Experts of a small language model: vocabulary 8192.
Below are experts of layer 3 (counted from 0) of a mixture-of-experts language model. Rows are named router (the router's row for the expert), up (a neuron's input weights, with its number) and show model dimensions 0-95. Each number is 200 + 30 x the weight over its row's rms, rounded and kept within 0 to 999.
After each expert's rows: "gets" lists some tokens that make up at least twice as much of what it gets as of all text. This comes from a sample of Wikipedia text that the model never trained on. Tokens count by the router's weight.

# expert 10
router,201,213,218,187,250,172,199,203,172,167,210,212,171,205,199,222,198,216,207,198,219,157,213,223,216,174,203,157,138,228,188,199,202,214,170,261,204,221,181,176,151,195,205,184,233,177,190,227,186,226,177,173,203,198,239,233,174,206,223,198,159,275,176,175,239,235,201,263,188,229,181,211,237,245,198,214,184,195,240,161,131,219,275,273,187,174,207,126,217,208,202,188,231,163,160,212
up8,167,180,211,197,193,209,236,214,205,187,186,197,133,199,248,180,213,172,188,266,196,186,218,209,211,176,156,182,186,239,188,208,177,227,205,166,218,190,159,206,234,175,226,174,173,203,155,231,210,180,220,230,208,200,258,203,159,239,228,225,173,253,222,271,189,176,212,216,199,194,140,182,147,168,186,146,199,180,203,206,143,276,172,157,199,172,206,244,165,218,238,255,185,197,169,188
up9,247,247,186,175,162,157,167,235,241,209,193,162,203,163,218,249,239,204,199,223,164,235,215,212,241,170,173,233,181,232,222,235,212,169,237,245,159,177,185,166,198,237,247,191,245,227,145,174,148,159,200,220,192,168,231,199,218,178,180,156,204,181,193,200,181,242,216,219,225,217,128,219,247,211,151,228,176,194,223,221,182,197,214,242,189,206,192,182,195,279,214,215,199,233,183,211
up10,192,212,166,164,240,163,216,232,147,211,228,189,181,248,165,182,175,170,141,175,183,156,154,182,158,242,180,207,197,219,204,206,247,208,204,220,124,143,243,224,191,208,206,275,176,150,228,239,184,170,183,221,183,188,226,190,220,198,244,172,261,212,215,197,232,200,185,190,199,211,178,202,225,171,202,111,174,170,201,195,216,191,178,215,183,223,191,190,239,167,188,243,175,170,201,188
gets: " |\n", ".\n", ")", "),", "]", "\"\n"

# expert 28
router,188,226,224,195,274,223,187,252,167,175,198,192,156,160,180,152,198,232,199,220,212,222,198,209,199,197,184,189,162,204,224,194,242,216,155,250,199,278,188,180,200,181,228,130,232,180,172,242,187,174,187,191,151,210,214,214,207,199,175,225,184,250,193,146,219,195,183,242,184,252,210,161,213,249,135,192,198,163,233,202,168,209,209,264,200,198,195,198,202,196,187,223,261,156,230,202
up8,190,263,233,166,226,192,174,198,195,196,222,209,136,222,216,221,199,211,251,204,195,238,145,197,215,172,202,224,177,186,217,228,234,227,170,174,241,210,235,207,254,186,156,151,224,209,199,197,226,248,240,241,144,189,220,224,224,207,135,153,175,237,188,159,205,222,225,209,203,183,192,155,219,171,141,224,183,180,203,149,189,214,194,239,231,189,204,148,175,237,224,158,178,148,224,190
up9,155,259,224,193,222,140,210,172,183,247,250,205,210,230,225,238,298,186,222,186,224,213,246,182,169,186,233,166,188,204,163,188,181,178,187,264,188,218,240,221,186,173,167,203,245,197,149,182,202,166,171,204,205,231,227,206,212,224,211,217,219,179,196,206,226,203,201,228,211,200,228,161,197,218,190,184,178,176,176,214,193,223,172,255,193,196,197,109,187,250,143,219,166,184,189,166
up10,191,160,126,207,157,256,166,261,224,190,210,193,175,155,235,194,254,226,231,211,216,207,223,195,205,188,186,151,190,256,195,234,224,155,217,236,178,277,201,149,165,190,210,223,199,215,206,217,234,144,185,224,226,222,259,222,207,193,166,182,217,224,172,186,198,206,208,224,214,189,143,186,182,236,174,210,228,182,154,212,206,220,231,200,203,204,241,190,154,231,191,145,241,201,220,175
gets: ";", ":", " (", ",", "–", ")"

# expert 6
router,176,226,161,193,241,219,258,219,233,131,178,199,237,216,192,200,172,223,184,220,206,203,251,237,162,219,206,174,207,202,184,183,230,195,147,221,199,185,165,172,173,148,242,172,212,266,209,194,255,213,164,229,184,194,177,216,199,149,223,171,178,223,195,138,164,208,168,217,190,193,202,185,214,253,197,230,211,157,154,182,154,218,193,280,224,180,175,202,199,223,195,255,196,163,227,229
up8,233,238,249,194,219,198,221,216,203,248,159,210,156,171,188,169,175,219,189,178,205,179,272,198,215,138,214,169,184,183,170,232,198,217,228,258,261,218,154,178,225,175,179,205,213,233,169,182,163,187,203,210,203,216,213,178,165,248,209,212,166,215,160,199,261,177,202,219,204,201,220,220,189,143,138,214,189,181,221,196,268,186,190,252,216,244,164,224,195,244,222,205,201,154,202,252
up9,223,180,211,186,238,103,238,201,191,249,219,220,226,234,219,196,214,242,182,154,161,213,204,164,202,189,186,225,204,237,225,159,227,220,165,226,204,198,223,171,182,225,236,186,219,238,188,216,247,202,183,209,164,204,143,145,183,205,236,263,221,225,178,149,169,197,195,174,170,175,225,204,218,202,184,252,181,115,236,194,243,207,163,173,211,165,181,209,201,169,238,199,227,162,188,196
up10,165,148,186,234,222,171,235,183,176,161,238,230,208,174,206,224,150,190,199,242,248,226,225,191,198,217,237,206,150,238,215,209,172,203,195,198,203,149,214,168,243,217,186,221,192,276,168,178,231,238,225,229,174,178,230,164,173,185,152,198,226,187,239,243,213,182,164,223,202,257,190,225,239,195,199,155,215,136,248,187,170,199,261,183,234,221,178,222,210,194,232,238,175,197,159,210
gets: "on", "al", "i", "o", "ion", "ate"

# expert 2
router,174,188,232,182,264,223,193,251,207,203,220,178,189,177,195,196,220,258,225,154,169,173,209,229,183,202,228,227,187,284,201,213,197,188,161,235,182,208,190,238,174,152,254,203,193,182,165,270,248,207,179,171,182,190,215,226,181,207,206,192,190,243,177,142,207,239,195,208,241,237,166,213,219,222,188,253,197,180,233,145,194,189,263,219,220,144,206,169,246,183,175,199,200,179,169,222
up0,188,202,199,195,170,231,203,230,212,180,236,213,219,186,206,259,217,157,176,220,125,244,197,166,235,209,186,253,182,158,219,200,178,171,211,194,161,205,264,194,233,163,233,277,260,181,168,236,225,212,172,198,199,169,188,164,241,196,165,169,200,171,205,190,224,144,201,199,231,236,187,166,177,256,168,172,144,217,211,194,140,230,167,153,217,199,192,183,173,204,179,220,190,202,178,188
up1,199,187,226,227,180,278,198,220,182,169,187,208,252,226,170,239,205,226,212,200,143,211,196,186,162,143,214,123,187,197,226,179,191,142,197,205,195,175,144,208,161,239,211,205,181,193,213,240,259,193,182,186,186,186,194,218,169,218,208,161,190,221,183,169,262,205,214,159,204,192,144,229,207,200,244,246,212,189,220,206,193,201,226,128,199,232,216,245,229,222,166,203,259,202,219,161
up2,230,251,205,201,198,201,210,118,238,181,248,158,140,149,223,238,235,176,178,253,213,174,215,210,181,240,218,225,206,194,195,221,205,192,251,209,189,215,207,216,193,206,208,222,225,162,246,214,215,173,188,161,221,185,219,176,212,172,144,222,183,201,224,204,197,153,230,202,166,172,197,179,209,229,155,235,179,186,247,209,175,184,196,264,220,187,207,248,170,190,207,179,189,146,181,295
gets: ".\n\n", " and", "\n\n", "==", "==\n", "==="

# expert 3
router,197,248,202,195,265,244,207,222,168,177,171,209,219,184,179,178,144,210,144,196,256,159,212,248,160,131,192,153,175,214,211,176,212,178,193,222,158,226,183,156,226,222,197,195,191,183,224,240,209,268,199,182,179,194,214,210,168,183,234,207,191,214,177,187,161,205,167,300,189,179,212,231,192,242,121,217,176,171,199,177,183,240,218,166,200,186,199,205,233,228,207,202,189,189,217,208
up8,225,245,200,223,185,219,224,246,141,231,229,156,232,218,172,189,187,200,174,216,213,244,253,193,184,220,151,177,229,204,221,184,265,161,169,216,266,244,194,243,225,206,189,171,176,253,256,162,199,212,156,215,170,235,198,232,159,176,253,168,188,250,217,220,184,232,155,230,151,186,250,184,220,188,200,209,179,169,218,215,165,190,173,170,198,169,226,186,204,212,194,205,172,177,190,233
up9,159,189,205,182,188,237,189,237,233,202,204,168,217,171,240,195,189,238,207,192,238,161,206,160,179,191,133,190,254,176,197,193,190,226,172,229,218,213,233,215,159,145,214,215,201,192,207,242,248,153,134,234,199,215,211,178,183,116,211,183,196,226,196,172,190,195,176,197,175,127,171,206,223,218,201,179,140,197,196,152,218,267,204,198,184,202,286,226,197,203,217,168,219,207,211,220
up10,216,213,195,210,156,224,196,226,194,174,235,161,232,206,167,159,216,225,182,174,185,220,223,209,209,194,252,205,162,192,187,158,228,188,209,226,207,232,177,196,237,206,227,166,182,206,181,176,163,230,283,195,169,205,206,165,191,207,168,237,205,204,236,212,203,180,179,183,170,208,175,111,225,177,151,216,182,192,245,163,184,290,228,136,240,217,214,165,196,148,212,230,157,225,240,197
gets: "s", "d", "l", "f", "p", "w"

# expert 15
router,176,223,206,204,222,217,218,195,155,192,208,192,214,166,169,178,190,231,193,167,237,150,202,204,240,169,217,212,198,200,203,217,247,127,175,224,175,222,156,235,209,175,225,153,181,145,177,268,193,224,184,174,188,189,179,157,184,172,209,203,198,209,159,138,198,207,194,231,181,244,203,155,181,263,192,227,193,202,238,179,104,202,262,256,181,182,213,212,226,194,213,212,249,177,214,194
up17,237,225,161,200,196,155,178,196,163,166,162,213,239,230,206,209,188,189,180,194,210,214,173,214,156,228,157,186,202,211,219,204,205,204,184,230,144,249,167,216,179,200,219,229,215,168,257,188,235,199,228,202,162,177,240,216,148,207,222,214,135,245,209,145,214,183,197,226,94,184,225,230,167,189,246,174,184,258,176,189,269,149,165,185,210,190,195,221,193,205,201,227,189,209,206,173
up18,199,190,216,199,215,219,220,196,187,149,236,244,235,203,209,160,205,198,238,216,199,203,231,186,150,218,153,195,208,160,146,153,223,161,188,170,233,203,143,164,163,226,225,171,155,191,144,215,139,170,146,193,239,178,249,187,224,207,216,161,210,215,168,189,202,180,220,156,201,284,237,204,179,189,163,227,184,223,177,139,216,209,202,197,171,211,165,213,226,211,169,201,194,204,231,260
up19,188,198,231,188,183,159,188,151,166,228,214,209,199,190,182,259,196,181,196,211,189,162,190,190,173,224,210,151,220,246,195,215,188,196,159,204,174,210,233,234,177,160,182,133,221,234,188,197,142,183,189,211,206,157,180,183,184,198,224,153,264,228,180,167,230,161,178,179,168,218,212,209,189,176,211,219,170,205,168,259,188,156,213,231,181,263,184,125,261,262,170,181,218,224,172,176
gets: "-", "\n", "|", ")\n", " |\n", " -"

# expert 11
router,231,165,228,175,219,225,267,208,214,169,190,186,240,188,180,160,168,209,167,239,195,213,222,218,186,179,168,184,181,235,170,197,197,176,168,200,183,298,179,141,185,229,251,158,182,207,160,202,288,228,224,229,187,197,188,215,136,181,167,210,168,216,187,176,232,192,146,240,163,220,156,216,229,193,187,216,144,223,212,199,214,197,214,213,198,162,180,191,225,199,210,250,206,205,239,195
up8,243,196,201,166,252,173,215,221,151,163,191,170,247,174,208,193,194,198,188,210,209,200,208,204,220,218,159,221,243,234,236,210,198,178,166,214,205,181,173,195,185,195,206,171,251,150,194,228,209,141,215,223,182,157,184,235,215,196,217,170,127,280,194,180,266,140,142,228,206,232,198,208,173,165,189,235,172,166,165,201,230,168,158,203,160,199,226,157,177,153,223,212,220,196,201,175
up9,233,217,172,169,206,185,195,187,179,191,158,179,192,161,120,191,248,178,168,237,187,162,200,238,176,196,200,187,213,233,170,231,173,186,177,207,246,237,193,147,205,198,224,208,206,188,212,216,149,183,209,233,220,257,162,228,197,175,200,168,178,185,257,257,174,260,166,165,233,220,200,211,152,215,256,217,256,175,198,171,148,172,164,184,171,207,184,206,179,174,235,184,174,179,144,195
up10,182,255,236,205,227,164,195,202,216,201,126,245,188,213,255,231,222,205,182,220,173,149,167,149,90,213,210,160,243,228,186,165,209,203,180,163,206,268,210,185,164,212,217,203,192,185,192,193,146,216,186,222,213,235,218,170,169,179,172,227,190,191,170,147,190,224,254,216,198,184,225,213,234,208,174,193,216,194,222,116,188,224,211,205,217,206,225,192,210,202,199,188,220,212,234,213
gets: " C", "en", "es", " L", "C", "os"

# expert 13
router,198,200,207,148,236,188,233,211,203,192,194,185,215,137,171,197,203,187,200,177,147,182,228,210,213,111,192,221,175,252,208,206,291,158,207,225,155,205,163,162,190,225,274,163,221,226,202,198,188,214,205,229,218,182,239,194,200,181,222,236,205,217,201,172,186,241,179,213,269,196,166,214,174,257,180,179,214,212,185,193,225,205,209,206,200,183,163,190,192,248,154,236,245,148,176,182
up3,229,170,175,241,130,150,132,218,205,167,182,165,158,193,211,257,269,196,228,236,193,228,184,173,156,141,118,228,231,161,158,200,229,182,220,168,145,216,184,260,226,161,210,238,224,213,201,210,268,205,216,189,184,195,198,204,167,162,234,204,207,206,173,209,235,155,185,196,214,188,210,225,190,211,210,189,185,184,232,219,186,194,237,202,204,179,219,199,197,222,177,190,224,183,198,230
up4,198,194,162,163,199,214,187,245,209,185,165,208,187,201,165,214,161,197,208,192,160,213,194,198,195,174,196,265,203,210,188,233,197,248,161,192,208,248,195,160,174,217,213,187,200,161,242,227,198,236,201,237,228,222,178,263,168,229,266,173,247,213,184,194,225,226,213,211,229,252,213,160,211,183,234,180,166,131,197,258,215,226,205,209,202,221,107,185,202,195,152,173,144,241,178,207
up5,186,212,190,185,165,221,203,221,208,228,174,145,188,189,182,198,179,166,188,258,184,219,235,192,192,197,195,266,247,204,210,220,205,209,193,186,180,247,118,241,245,240,248,242,178,207,157,183,209,227,191,195,191,228,209,165,158,236,271,180,215,228,184,179,170,226,245,170,174,185,193,176,110,201,222,242,220,214,165,187,197,208,235,213,217,182,141,156,166,211,192,197,206,191,157,196
gets: " first", " his", " at", " two", " one", " season"

# expert 1
router,160,197,166,191,250,265,255,251,250,205,170,191,198,209,170,136,186,189,222,217,240,227,234,272,157,164,192,188,178,199,178,168,282,197,193,236,235,245,185,165,210,174,205,187,195,183,248,212,204,212,192,150,200,226,217,220,136,201,171,198,189,213,193,172,199,201,168,217,197,194,174,170,203,209,177,241,159,187,212,190,178,221,215,224,168,171,200,126,202,238,208,184,213,157,180,216
up8,206,208,203,216,158,189,227,191,196,192,249,222,199,185,181,201,222,176,185,250,239,214,174,226,221,238,203,224,218,169,124,174,153,214,163,198,211,203,185,171,271,280,250,171,220,180,189,182,224,199,171,148,224,239,206,163,187,175,149,249,207,185,211,234,222,267,248,186,214,229,198,218,210,209,167,152,176,162,214,162,221,176,192,206,170,191,170,216,215,151,211,230,261,190,193,206
up9,225,203,112,210,181,209,221,164,196,228,206,158,195,202,171,229,190,239,196,197,192,205,171,225,205,180,209,254,186,268,205,169,181,149,116,239,263,194,180,174,275,194,195,151,230,189,171,217,156,168,146,233,227,187,200,224,219,192,191,196,200,218,232,166,182,176,181,200,146,192,183,192,189,232,180,244,208,215,185,252,200,234,188,197,214,205,161,225,213,222,229,168,214,222,221,246
up10,220,208,221,190,172,209,217,251,180,183,171,169,235,167,262,142,241,199,209,211,238,204,256,228,194,262,224,183,217,179,183,225,202,180,156,253,198,226,215,213,214,213,205,183,198,206,200,142,269,154,243,173,217,243,241,181,197,200,222,214,192,175,168,195,155,202,228,206,196,219,204,252,165,218,173,187,245,216,135,184,186,196,149,243,169,208,217,189,165,225,216,171,257,171,232,205
gets: "a", "u", "an", "ar", "i", "ak"

# expert 22
router,187,231,226,153,254,266,188,208,224,135,212,174,170,233,174,184,213,216,180,221,226,208,229,230,176,146,178,181,113,234,198,198,209,218,182,223,226,239,195,200,192,177,224,171,232,159,160,192,227,227,200,194,177,185,190,236,184,191,207,188,206,209,177,200,225,204,205,206,191,225,217,168,189,240,208,213,173,183,191,162,112,243,224,257,175,170,204,106,229,199,209,218,196,164,169,187
up8,212,175,213,167,212,248,189,205,212,201,228,203,148,230,210,193,215,246,184,220,205,173,236,168,238,187,186,169,205,249,208,191,198,189,206,196,183,192,234,195,215,155,198,183,247,147,255,205,179,157,186,215,168,164,172,221,188,205,251,188,251,216,137,207,153,239,204,214,219,201,267,159,156,222,176,149,193,130,210,224,247,263,201,224,199,248,183,220,181,193,185,217,212,213,204,132
up9,184,201,214,202,225,260,195,184,194,205,225,164,187,171,213,224,184,196,243,186,188,157,212,178,269,248,213,221,177,225,196,215,235,197,239,207,241,160,186,214,273,195,196,246,248,99,178,210,206,232,224,263,213,229,227,174,214,175,242,202,179,232,240,198,212,216,268,181,221,233,219,208,198,141,210,226,180,230,205,183,172,150,178,227,181,211,202,182,229,199,211,222,204,182,157,168
up10,171,224,214,177,246,176,190,177,203,158,185,171,187,189,192,234,192,156,218,241,175,201,235,199,200,178,185,195,157,174,193,186,140,191,240,230,202,189,170,204,219,124,240,185,194,172,170,169,178,227,227,208,218,159,170,177,220,226,239,237,191,219,200,210,213,149,160,177,172,206,242,192,149,210,207,204,186,203,278,162,214,171,198,210,221,238,269,208,191,217,135,153,204,239,130,177
gets: ".", "0", "\"", ").", " V", " ("

# expert 5
router,218,185,172,213,223,196,210,219,236,111,221,170,191,189,218,215,187,221,163,192,233,186,249,211,163,181,177,155,203,218,233,187,218,174,205,264,219,252,196,180,179,168,176,155,251,182,216,200,272,200,172,211,127,187,218,204,167,177,232,230,203,226,171,160,182,221,195,219,163,207,175,237,192,234,159,200,160,157,175,174,162,219,204,156,173,193,170,201,205,235,208,270,194,182,228,236
up8,174,222,230,236,198,186,181,206,220,181,218,197,248,187,236,226,174,180,200,175,222,199,202,218,224,219,251,153,127,210,253,164,200,129,232,225,219,301,204,224,176,196,198,172,213,194,171,155,192,193,238,200,176,224,198,174,249,224,183,166,202,210,235,193,168,212,212,226,173,164,175,158,205,183,202,232,185,205,253,214,166,197,173,136,244,201,154,213,256,215,201,228,171,198,234,184
up9,200,276,220,190,232,177,202,170,229,275,212,196,155,153,206,228,194,177,215,165,218,257,258,188,207,211,171,220,213,228,204,207,197,226,223,229,252,200,213,164,179,159,163,181,200,208,227,191,231,229,188,239,199,200,193,190,173,205,198,256,181,239,198,200,147,295,218,187,246,228,179,179,229,209,228,177,206,199,213,172,246,258,236,238,172,210,241,208,194,175,200,161,220,205,179,226
up10,185,166,157,186,221,210,247,183,199,190,233,252,219,229,252,227,218,258,212,200,247,218,223,223,155,207,208,155,171,167,239,175,196,214,177,210,219,225,179,214,200,208,173,200,174,212,175,189,201,129,204,222,168,173,243,174,123,163,158,153,204,210,132,194,234,245,202,178,215,223,204,191,218,185,125,225,219,202,160,230,160,206,203,176,180,211,196,165,209,182,236,244,152,171,182,192
gets: "it", "or", "m", "c", "al", "id"

# expert 9
router,199,159,234,190,200,222,251,178,228,129,214,184,198,192,184,147,161,205,169,225,198,211,232,219,197,156,172,175,147,270,181,160,242,205,218,236,217,230,151,195,240,171,193,145,190,199,207,225,250,208,187,199,157,170,192,178,197,228,198,176,206,225,204,202,218,206,148,219,216,193,151,201,237,213,199,253,187,135,155,173,174,245,221,177,215,177,119,189,218,217,215,211,208,167,217,215
up17,182,229,204,194,252,177,203,171,238,175,168,262,218,185,238,169,126,246,189,174,228,224,154,215,225,193,216,207,200,231,171,242,242,234,195,175,190,257,193,166,171,197,239,207,252,206,237,242,162,151,200,224,143,212,142,201,179,214,220,161,232,218,224,173,205,168,178,227,216,204,211,232,198,212,233,210,212,176,184,177,243,260,242,203,169,204,190,173,179,218,256,189,217,188,217,239
up18,192,225,192,242,221,213,219,190,237,195,278,203,221,283,279,238,197,231,223,196,201,191,210,170,245,158,222,250,210,204,193,171,191,224,217,170,229,184,192,208,188,194,248,216,154,182,141,221,223,215,190,194,172,191,162,193,196,190,251,155,223,196,173,168,248,176,187,204,208,206,189,180,186,188,147,214,191,162,223,219,217,219,253,210,146,141,201,152,209,243,221,228,208,201,225,156
up19,194,202,165,202,196,259,215,207,213,219,210,236,231,198,185,189,270,176,155,237,221,196,223,187,167,187,190,179,210,244,187,165,196,153,158,174,190,202,248,189,214,160,195,144,236,177,242,207,182,211,219,190,198,172,214,222,193,193,179,179,181,190,277,245,174,135,172,223,180,168,138,174,144,204,178,202,195,167,182,209,215,148,220,191,183,196,170,118,225,221,194,159,249,170,185,185
gets: " S", "z", " F", " He", " H", " R"

# expert 25
router,153,171,177,124,208,187,182,260,207,150,209,202,183,158,191,229,182,194,206,233,216,214,256,210,210,195,159,185,115,233,238,219,212,222,204,267,193,217,241,217,219,187,263,168,267,176,207,198,214,214,248,183,196,223,251,196,213,205,180,159,206,228,191,170,249,241,185,232,220,226,157,245,211,255,195,218,182,248,223,185,176,207,216,211,179,164,190,177,208,232,205,188,200,188,198,200
up17,139,195,210,230,266,174,169,164,204,178,168,165,186,210,198,222,185,248,152,181,204,232,238,252,170,179,149,191,207,200,205,220,178,206,162,200,212,213,191,239,182,201,240,152,237,233,139,167,253,186,233,209,177,166,214,193,193,176,197,192,167,178,183,229,165,150,171,207,214,201,243,184,188,211,190,211,274,236,217,153,210,210,251,189,243,166,172,195,234,198,206,175,219,241,187,260
up18,209,270,223,199,195,139,172,250,197,203,226,235,186,224,210,225,159,186,196,258,233,195,203,193,231,212,165,208,180,229,201,194,226,233,207,220,229,204,223,238,203,251,205,204,258,188,174,179,232,182,186,207,223,226,206,205,164,165,200,233,231,211,222,173,279,208,195,198,224,220,153,239,210,251,173,210,166,175,152,190,208,207,218,181,169,157,198,196,225,121,172,222,162,156,185,273
up19,135,187,229,230,153,174,162,176,210,184,209,162,232,163,250,235,213,166,154,184,176,194,139,236,204,213,192,249,186,193,241,177,155,182,191,191,214,170,190,229,190,244,257,214,220,187,188,226,204,213,203,173,218,212,188,213,166,217,244,168,157,192,176,241,260,170,213,217,246,180,203,165,229,220,152,228,224,196,202,163,148,186,229,198,187,176,194,198,157,178,249,197,264,225,222,157
gets: " \"", " a", " an", " m", " A", " s"

# expert 8
router,177,186,160,176,286,223,203,192,201,208,204,163,214,172,202,182,200,217,203,211,151,200,201,254,181,159,202,182,141,242,212,187,231,195,190,179,159,232,223,168,203,236,265,149,193,241,181,210,182,223,224,185,189,192,223,172,176,193,185,209,208,218,156,137,240,215,166,208,224,258,246,196,231,223,164,207,178,162,243,207,151,216,225,238,206,187,146,202,263,180,185,218,196,163,189,249
up13,212,197,188,217,182,246,176,191,202,220,165,235,160,137,227,228,256,268,167,158,146,193,200,195,245,233,226,209,191,200,167,189,248,146,198,194,184,127,218,228,191,169,195,183,149,190,157,204,163,248,209,150,180,199,203,184,196,148,206,181,180,208,207,178,172,217,123,225,181,207,256,183,204,204,215,207,189,215,240,159,147,207,182,153,222,203,167,210,196,185,210,182,194,190,211,241
up14,174,247,237,185,262,182,222,230,230,196,247,227,213,227,152,239,180,180,154,213,180,261,183,209,254,199,222,208,167,170,212,229,188,214,211,241,242,173,208,209,150,177,203,177,170,221,205,236,203,132,243,159,201,221,222,184,238,127,205,221,197,178,219,201,200,243,188,178,199,215,198,153,175,224,255,200,181,268,247,206,195,251,182,244,215,201,238,181,230,202,211,178,219,194,205,204
up15,128,261,199,157,242,214,196,242,214,179,174,202,165,225,220,185,156,187,210,203,177,172,217,234,235,173,199,191,258,147,141,218,222,239,219,220,166,191,169,183,164,209,251,214,208,187,183,203,250,247,208,288,184,240,189,217,216,189,199,180,233,153,191,214,209,151,238,177,202,233,163,157,209,172,200,192,171,227,184,175,175,172,191,194,193,231,163,203,194,214,197,221,135,186,190,219
gets: " the", " a", " The", "The", " his", " its"

# expert 30
router,174,216,208,136,302,219,189,174,189,169,154,213,233,164,145,187,162,205,207,226,201,199,239,208,167,197,179,199,176,244,178,116,229,196,214,173,156,235,204,226,153,219,180,158,167,161,192,259,231,224,213,194,170,206,194,199,223,187,198,201,207,196,170,123,214,189,211,204,191,187,240,234,215,260,178,222,173,196,193,183,168,235,201,233,206,188,187,189,227,192,211,185,208,146,162,210
up4,193,217,198,159,171,251,206,209,227,154,247,169,175,191,202,204,194,266,225,237,166,183,174,196,175,162,182,153,153,172,218,166,278,168,211,194,222,198,224,216,207,180,194,175,185,217,196,214,209,248,180,211,193,186,195,154,149,179,173,188,271,265,164,176,230,189,139,206,174,229,167,185,202,196,211,180,160,163,239,154,228,176,189,224,238,227,204,190,231,246,199,164,238,194,172,192
up5,242,166,195,176,177,166,217,192,191,237,206,221,216,203,203,202,230,205,210,188,141,174,184,203,223,162,180,214,145,216,185,280,204,232,245,125,208,190,199,255,205,218,224,203,203,189,175,176,204,181,179,214,191,232,238,200,213,204,232,131,226,188,200,183,180,204,182,221,153,238,177,241,178,196,197,179,205,166,95,209,237,220,236,184,153,192,157,243,238,212,224,227,236,167,180,175
up6,199,247,209,147,199,194,193,232,201,155,188,220,235,235,265,175,222,239,202,215,173,209,201,164,226,144,184,200,192,210,168,205,217,197,230,165,166,177,170,201,169,255,202,185,189,227,195,159,208,210,230,221,217,195,168,181,209,225,254,202,229,225,179,196,228,221,199,208,199,245,230,188,182,271,195,191,169,122,224,205,208,249,205,154,219,211,134,233,197,216,243,231,227,117,166,221
gets: " of", ",", " in", " and", " on", " for"

# expert 12
router,221,203,179,145,262,218,193,210,183,179,205,189,207,156,163,195,158,229,234,162,222,198,240,217,159,169,168,213,151,217,192,184,237,240,220,260,188,205,219,207,207,160,260,158,257,167,238,245,222,249,233,200,191,197,220,217,197,206,191,237,215,224,174,199,224,238,189,236,214,254,181,227,230,258,207,228,161,213,152,168,151,204,211,246,144,181,205,198,214,205,177,172,210,201,171,235
up4,201,230,172,233,222,250,176,194,168,219,217,199,149,200,204,206,227,180,146,187,222,214,150,218,148,231,212,222,181,233,188,208,220,189,261,157,174,221,249,204,162,157,228,188,218,170,202,235,171,191,176,201,181,205,183,201,219,210,148,202,178,248,174,219,200,200,196,183,268,202,265,184,169,217,182,131,208,160,176,123,230,205,186,197,237,183,171,214,204,213,150,226,149,253,200,212
up5,209,248,194,196,233,134,200,170,196,207,184,163,202,187,227,239,224,222,242,191,178,204,280,236,176,176,150,218,133,203,162,238,207,204,174,205,191,188,193,197,176,164,216,181,193,226,220,157,246,264,147,198,189,179,209,229,168,156,244,187,197,197,189,173,188,217,216,237,211,178,181,217,205,201,193,180,186,164,189,271,198,229,217,160,143,217,141,182,208,204,142,143,198,174,207,197
up6,243,202,181,175,218,195,211,181,234,134,207,183,153,228,206,209,203,189,237,222,235,219,205,194,160,222,166,198,255,168,191,205,142,191,207,188,255,219,251,192,272,185,202,235,173,161,232,245,176,182,163,186,220,209,192,234,150,189,182,219,223,216,223,165,177,211,145,182,172,217,181,280,178,185,148,242,251,142,222,193,178,226,203,180,189,210,166,220,196,233,207,184,181,204,230,157
gets: " to", " in", " as", " by", " with", " for"

# expert 29
router,210,208,161,202,282,198,267,199,194,139,185,167,155,214,184,179,168,200,189,241,218,178,205,243,151,146,194,166,217,173,254,197,236,207,140,178,206,189,180,159,197,210,190,180,183,184,193,191,271,179,184,195,184,202,198,195,174,195,229,205,194,212,132,187,237,178,169,193,182,179,192,212,238,221,146,221,181,182,184,157,171,205,215,226,191,123,140,225,205,195,201,249,224,188,180,221
up8,206,194,193,178,227,143,225,216,177,171,206,229,213,207,191,203,170,139,137,213,223,143,248,243,210,246,200,194,219,218,245,173,233,188,193,182,149,157,198,199,157,198,180,208,179,221,158,181,170,216,190,192,202,140,202,199,219,179,154,185,214,148,196,166,189,129,163,214,260,198,191,176,258,174,204,206,195,163,270,192,187,189,203,229,234,203,216,185,187,153,217,204,238,215,215,139
up9,213,152,190,213,214,214,203,186,217,155,166,159,205,238,161,173,167,215,199,188,254,144,182,199,183,212,237,207,221,191,246,222,208,240,163,222,154,217,189,215,178,194,147,216,160,220,155,197,187,171,200,185,138,160,198,174,157,227,192,227,243,187,149,118,226,192,177,179,170,201,182,209,213,227,164,207,254,228,208,150,206,257,229,209,227,190,216,190,169,161,223,224,203,174,135,205
up10,210,228,182,206,256,187,193,197,174,120,198,162,148,230,196,205,149,190,186,204,201,166,221,214,187,172,219,198,253,162,207,219,219,171,209,225,217,184,174,195,223,203,174,249,195,158,212,191,201,197,228,250,186,209,232,212,202,162,221,207,140,184,160,194,211,197,196,207,176,201,180,213,192,204,158,203,186,163,188,151,140,174,260,230,153,200,204,255,217,184,229,145,294,148,172,204
gets: "y", "th", "is", "om", "er", "ia"